Experts of a small language model: a softmax router.
Below are experts of layer 2 (counted from 0) of a mixture-of-experts language model. Rows are named router (the router's row for the expert), gate (a neuron's input weights, with its number), up (a neuron's input weights, with its number) and show model dimensions 0-127. Each number is 128 + 24 x the weight over its row's rms, rounded and kept within 0 to 255. Numbers have three digits each.
Before each expert's rows: "mostly gets" lists some tokens that are sent to it at least half of the time. This comes from a sample of Wikipedia text that the model never trained on.

# expert 10
mostly gets: " is", " are", " can", " includes", " include", " was"
router:120122107136105158112115136091132145135136126094131135130136127102143105127114154130102124104064096163159107101129166115130130116150157143137086139141110144141141184120152133150135135146109126114136129145159082127116136164133131157161112144075154109147127128170158158147120125075089121150118162141098113106126121124065144129124165098104140149115107087134120074129135186187135109151126
gate8:142138132136105145140142078143145065119095144106096131115130126144120114111167121105125098162109126118189121126141115147110126103169115113137134146136174178130112134177133142095156108089184160135129176095155137150105138147123118113147093095139102119142135128113148120130117147133113141114136107151153137154113142144137106150116162113198152086149100156099116145117112125068104114127111
up8:064053129137103136139134120141116133140154114145164138086148103073109125104143152146171141116107154121092110100126094138135158111080094125117132123109129148125152122138163131120081156127106074127119110146145101119121137072122123085144168151138094132138115118103100144099123161124137136139155099090108122138095109168111126123131132129129119139124103140127130106147135120153164124176182
gate9:106073177128116126105170126157101107139130105104148112099145110138145132119134150131105124149131119102160171130121142073103150182137149095120137103139127146152159201117131089136175111099102155124103122118119133134126125150094116118141149116145144156116120089149119141111121121123166090113139129137150138157101157153095147121152161088125143082148115114094105085116147139130092116101172
up9:097117136149108130113154131155151105111111089134087108115151115120103130133083116155130171159109124098127116063108100126153128098113119101114131078153118121160135171120063110124144109105186113155156135121136110128147133146133096132175169095116116115122125109118125121108121128125112079101176093104157124142162143149145112142140110101135156112121139126070112098120142124098132108101175
gate10:143104114137162104138118124124115135127083146140124115135109118110124110176100139160078120115106145117134175131098143118140130116131130130117175102132122104121127121126165138166128160108151072138159103152157056123092130142138115175117076124119150145145140081158186129164109133094128149134117122120099131141140129147121141143095126125108114139184137082132104152116141182153121160149163
up10:166130092156142100135104175100125126149082141159103125127127153137099137185127165135092123149113128131128177124095122126132121124129131123119139098137113118122128142102159136143117162109126061136184120149159075115096128121158134175135113109098119122111131100174185110125127140070118135136153121088109106123128127158132156147120143107126140112163123081144083142108125158148147157140150

# expert 30
mostly gets: "i", "io", "o", "ino", "ana", "ani"
router:114153188148127144087090132164162085118077153141129142115110108143133135122105113120094092132129124119186096128113119146164157144130109080163111140142149159084159156101099100146139082125113121110164160084128151150097109137118081158133130126130117104074134152113123143119143126125133111129105121113097119114082121147161109101145151135136134157159143154097103117128124142145096109156113
gate2:125143165118137128150111100126181134103137138116131167139140161131125126116129139131075065135128142120140137145097161086123109163072137161102166174121171159143169125125129106115159099109150182138113154102100130138117134154113086116062161148126126125152138132112130150111127113123110125140099181168105114126118160113126101121163153118113158166100100157117131129143132109149145155128124
up2:163143150155147133142132131100187122140099142139138109111133145099121162126128164171077109128144135110151177159105154053157122141104147167106150161139182128165121141136096105143138083141127162121161122093118142136118126171113111143103133130139123126123146112091157147110116112119125120133139162183103124119130132124099106158152153116135130156056089135126130116149132123126151154129144
gate3:078144158113124152100099137138146092140129146135151129121111130156148157114156143127169095112143115100134109151160141112098112126144129153125132130100107181124156102126142092163151136127155149155188203147151151155117115125119170107144150146150140143123135172113145116144086126115110069136110128125085144130151098131122131123171149158105129124127154155159178135110128167110164111148149
up3:157117072134145109152169132160106147142122141093093169156147133129115085151097096156109129133121160146060140089107096121149122108136120138136139100164139119144115149128108155114092150136133090102106087140115097107126135155147099166132105112083133102153135083143105097109166158128165167184163125118174123142112131128118122096112118088142116124117119110118126125153111098121126131129104
gate4:112150104106077117113123110087114137145134120151109124130134127122102120132144117119105084135145144109114111123136147148174103125134157135124122099149110120098120124096147102147099137108143139090113194157141110158115160119131139166138129145097085112127086109142138150139126116049131190154103142111141150149158135086129150148093106117110146115126109141147135161089125173150163173174111
up4:146131130141198096148110143191129077107125130116138141133148146118136163132144130118166120153124120166134154116134092082110152133142096165154124129092130156120127144181131129146153139125115155161131126074127152154147082150157141152152109114154153135120162154121113128099131159144148111108149107130120120102091159159111136113158137125147167176164123090123142113168106123093144164113145

# expert 25
mostly gets: "s.", ").", "es.", "y.", ".", "ing."
router:134155126130128097156135132151129095128149149108152154100097100128148135109140136167098100149169111161108101124111111114130100129132191156104147098150133115136144112104143080122100096130151160145123118133076121141160121127146139111110167158144122091099154102131119154116130092123130154139098113143189093096166130099142139165126125091084106105087143083097154166119144114105134125105155
gate9:127117179143138091143132148155141165118130154116122142111145058165128088160127170093137102112124164108140109116089131087136111156143128137083152130125103153093144145100111121123159134133102071130105125164087138123165129129150123130085109156146113135155133134141140143103127163145175155095141141122153102119129145100156101160074106134129120122083133116097127128146149082160137143141121
up9:138134071117131142086123095102115099152126089127115093139136177109117176105140116172143132160106060130111139115169152123112126108110108146143096118128154131158108122116143153151123131134158154170101183094173133125117106135142145145175132115112143103108138163146137092143118121115121101165127101121086137140119161144125111098171156134145129156141139127189143096128124154116093124135119
gate10:132127166138132131173186132148162101112115106140158132133128097125151136152124119166084141161100111137148112145086105168127150111126133148132172102160154095098105109134126127137146101085165139147131146128131106125111124129127113152139130159121134167124127149133116096142179117133109109150144156126117127088128157165137138122131171110101131136123155053071105189100083123137150118149129
up10:128128178139121133157184138155156106114130108141134135132132110124133124162127107165101138183115115133150111159105093165132149116112136140129136104154152090099106123126118113130140092105163136141131136134116116132109126128113138137131145166125103165118128144132124091128194114118115112143152158152113129081136165164151153131116170099103135117134156035067105185113116132122125123150147
gate11:161126137094128149163132119148143100103080127121127102132110100123169123172142098088111105176166096087138113116116142148110120138110141159116165116127098085122139102082111103155141138145105126145122139180118141132126137116146154160107174123102131177172175119150130106118119111088108105092142133147152139102142167093175119103144156096149118169158131108125109152123120134117119154124136
up11:106146116145135123104124133099154121166174131134116123125159160122100144121114163168151151121093136153104105160133112117148127119141122109168119139135162174140124168165165162112113094114168115124121114082149145117148113132105094122124103149135129081045099137118143150146140166119148133181125118131157134142141104174072152151120115131105174104134131164124123128119142147165113099135116

# expert 26
mostly gets: " E", " Re", "ri", " Me", " Se", " De"
router:112116113095118138140154115128131093137062139185087106132125124149134123161109129142136149124147141103111146114088142157087142150162082145108119127107119126100123105120147125129192139130148135098178126103188094150150110113125119123163072135098149133138158159140145132180130169173145161136156124127138142149154135133115146097120135167144134104148130154124184132133099137131141142131152
gate2:123152139136105098173120105138120117144136115170143111115139111170131134119096130126141130136152116101140117147138128157137099125114141103110135108153152107155091143175118133132117125132113148119187123104144187091112149171159157173106131105103125135130096103129094095126120176157205166139096119115175109120164103148129116129090125170074124116089153132146145149129131148116145111119117
up2:121143136140125103173159096117119097131097099154110112112121114175139131123109162115150090134115096106149140149143158142152089106112135084115131101154164119170102135156121158115125134151088132116188118126175182097136128165137139137109141126128119148145092121141081115110107153137190164107103122137148134111174149145143150141080137148092114128100165136147129154101133120113149132110093
gate3:155165093138119124133121158140133084083163085138131141142109105136090138109115159126066129153080186149136099159125133109142144127164138114112151102140102087098168138094165127139137122113125104125109103131113178129156097134129118136119103158156106091152144136178116096119163132146091116113118154138089124163111140122149129123133145129156091071132115152145133133114100118137111107120090
up3:140136118130150093130129168156108088087140099133143152128112119125112125137109137124102118119102174122158132178134143104120179124182134107123177123113107076073152139123177123127142123099115124134132107103123184152164112155147123119154105134157121093146147149168130116121141152150081140120144139149119164177115110096150141094161139113144130060104130162138139147157111138127117126131122
gate4:112086166120112102126134088126084133100084139096110169159153092145137133099101146155122145110123161129140186103113122112104125165105117144165131177166125103102117092138124102106116162155084124131142136160154096113093108120113131133062128117147140115102157109129149149125079140139075132130122116132098125129155137132120135107088124104126133155147118133100130111090099121147143115077131
up4:145167113133147170153095146153161136160158162167133099108096160110131084146156137160102103156141120151141094108157149156126136084128143134096138083099145161160138159102154128135125112092161133122106121088102140153144120138128148126161130124144118159158085105098096106144172130133171113149165153148125121145122115133103109123153162159109116113129171129152129150140154140085118134176141

# expert 6
mostly gets: " and", " which", " that", " it", " who", " but"
router:154135104149114098084131114151115149148136100145133131152142146130145126117122115091162104113110125087139090104150130058140117122106116146089108137162137114131104150141148133085127107095102126147097157120104115080144125158158130123156177157143123117118121114117135109085162130142105164110116090092098085139077139105141127148169114171126096090132109118104101155190131141137112127116145
gate8:153112138100130109124112115090101126128110124155127125131113169145084152140103129154129143123144130169145111141122126101149167102095137101083137123130132129072073144127134116148106107127136094090107124170109114129142160145115156101108175122147084123093112100098173120119124116123129093158108199137125105155132183117147119146136084144126092113124131106101144132102157097127186118131137
up8:165126150099130108134132105095108135137104098177103130131123142140103164138088156170144159126136138143151107143147154102148147112100145094101126136114115109125084134144159121130136104162106086097134089167145107149161154133136148123135184122130113126093116091105173116103143102146114123139122197148112087146129162124130116134128066139126119125135143129127162119105156077153172121125162
gate9:117117130139112124126162139141105123122113157098119125115164099135152112139097123126147174163122168143128112128160115086171063123100115166106145131124160115110125191139160133144147137117168107158097127112149143164153118148095153132155162151103129133128161116132096161128158116145099152084157135124124160117109134147148098153128098090166151158130150080127134141148152118168178156124140
up9:111123140145105112121153139135106110125117164084124130127166092128143110137081125127137163145135169148119122104144115080169085119093113169106133124127150112119143201143167132146142128107173104156104135098147137146140099138078165126147163138098135124124166123141105135132173105149122147078152133096122162129111156151137102141133112093155143149123158099147116136152166105149181136121138
gate10:088118152162120116111137099132091132128070100131185163150134100124094121116153132160160093130160104151122112084124100123174140150105155147110091148110169086163141128148138137156146142142129141106095128181118136161137116119156114100136119143121099125118109107095135126164162104180126125141126109092146113124096109103133146108123138117143110140176126136160083125168146121177129118117141
up10:126094147161131113099113115112109156148080084125163164127135115136113109118140117135178080139163109159135123072113101150163142127090159161120109139082149098160124140146132136163139161126111146144116129152136162143158125093153109114158125122139141127116117127116138136152175121174117153128121083090124116124098126120120171128146136095136131146175105167144095106173129122180150135096128

# expert 22
mostly gets: " Family:", " status:", " Class:", " mi)", " Clade:", "order:"
router:116130127155132165085132137150118139178146159089148154114143163144146119149140134145118137124081089161066136140149161101100100148121107135109103113101146073106096148145097145116150127121129112111167133126161091139106096154131156127141168138137114137174180135192127120112134105084103134096160122119115133120121132168137125151115106124120120151122100144133115096133157132152138169115088
gate9:113159160123115146084152082078150142129134133136154153148122147188139123176137115141173133111138130151150119149123121141144116142096150151087127123147130108105146138096109116124105171081151135157159149121145103129106115159157162153165102138104131128154142155111145107110142120085125146081169117090102152139134131172117134075172095155093103137128078118121124100126127132122148106118118
up9:154130149139135140098164151151127162168081121161140154117117121192135142179146144145156155133132089126151166099113114132128134135138123156109137105163146107135139121146128150090132132062122089134150152152121087159132153144158168149155130136115147146125145132118168119146115164138096164111142168086100130154113124139088130090128098154159161126117098153074132126148104110108132133107120
gate10:129141146086125122128170157102144081120155150123118081107116141115107142052086142132122119093142084111080115122124157133096121118142116125120167115153140103118154120152160119119126107140116144120141114169127099147131168099123122174109123148065139112144131084167164101109118166102126135141153150114145118102154107156115106177120110120118101117112113162132153162125140141093160130128099
up10:118117137097134113121167147123175116128163109144126093128104113088088122094127134113166114091119126088074129155145136146089137131144130127111142160118117063138115140176158143117118128157144148139148150112133125138137182108135135183119097157086114105142137128136157135111117171129088075156132133103105128136097124159098148159113118104153136112143086164095148099143124138121168141157127
gate11:123128150128111159090111146151089084119135141138131143132163105151109141086154114151157079080127087118132115097125136118113124108153101124085163152086158139149148131114115104141125151155141118099122118090083098115117120134147127112099146139136105120143080105066122165162127159160158135141112093141170148114108082139128125142108124130089122077160142124176109122119136130130111144168112
up11:135140159124174138170143083108170124126138088109153146113110066150097120125102132143133141123130101150095096199098112138125129164095154169172128113082134158132128129132131156130103107155112105154125125115125135141119092149085133100157096136145106115096126121171142134105139131130126106098076118150153082151120129124110125137108154129121086139136166159112113149124109167127141134089153

# expert 5
mostly gets: "==", " ==", "===", "====", " ===", " also=="
router:170116099112114104122122129160090159087121149173125123103165171137111115149154122101140179155142121165135146125113159135133112140124140119130141140103114134105171129125152153134144113122105136072147102159175099175148143133134138154084157115143162121147100129108086128103094106154096143119150132131115097174130073127112149117129075164102105142121131129122164179138130135116120096144114
gate0:124148123176171114114122149131141130125154157086143130100113121142128091174159103127092139157089156170137165085139163134106110166135110154104125110106107156119126119093093151120165107114128113108096087095120130127115109130151140092107130109122162110139156174142126090117138150135110127126164152142124112154162125160096102111133143094110112160154107133175135119184147127176129141114093
up0:127138131102092125124123126120104137133121130187104120147138134107138159087084138114115103111159113108117100152101098101148115086124164119137123144136152122122112102170157085134087161131113103126169177164170116116126130122115098155159127170137148127103120096115118135132136110133116095136094121123086157105144143114182125135126112139146173048105135136082098133089142146106116114123157
gate1:126087138150147179111152157153100128146112120095163144136143110139180151141150086111136132139128104145157139122110140119080147174145122119127119138091108122132127129171128142165158137110145126145130194164145114118147127112131147096067145109157107119115132094091152146097130153173131131119131136148135107116134144108114153107091139147074152113072129189115118159105140135124156139113104
up1:148169132096134065136093106126165127104126133177113103101107150150078094131119159149117125100119142096114118116139114122152115090116112141092135143150134109145143121087146130091114113140131150111134078104111116145126123157122123126170101146094158139137141169153075117145128127068146123153095146116115137146121123174157091139185109128167096153150121080126135123140099139113105121114133
gate2:109097142084120120127157135128146147085132157156143165113101143133100094159187122137102113128124127108130118107146081110132166120102162160145150130154164123105167106137111150139129149143153113152095145151118120153105095107107120108107191139126128153069138089094137087101143109160125156144137160131085109115136129135145085153119120085102170125125097134124110136121125108154169120156135
up2:148139116178133130103108105146132138181158108109107113139183095140135145108084140119160144114135115107147146133125181163100101132149081107107105124122104157148094136132157113116132106141111123107151136105149134115152158158161094143150069131137155118182114172153112125139132130103138085116130096166150131142148143135109167081131139142153090118142157155133121132164151138125078131119101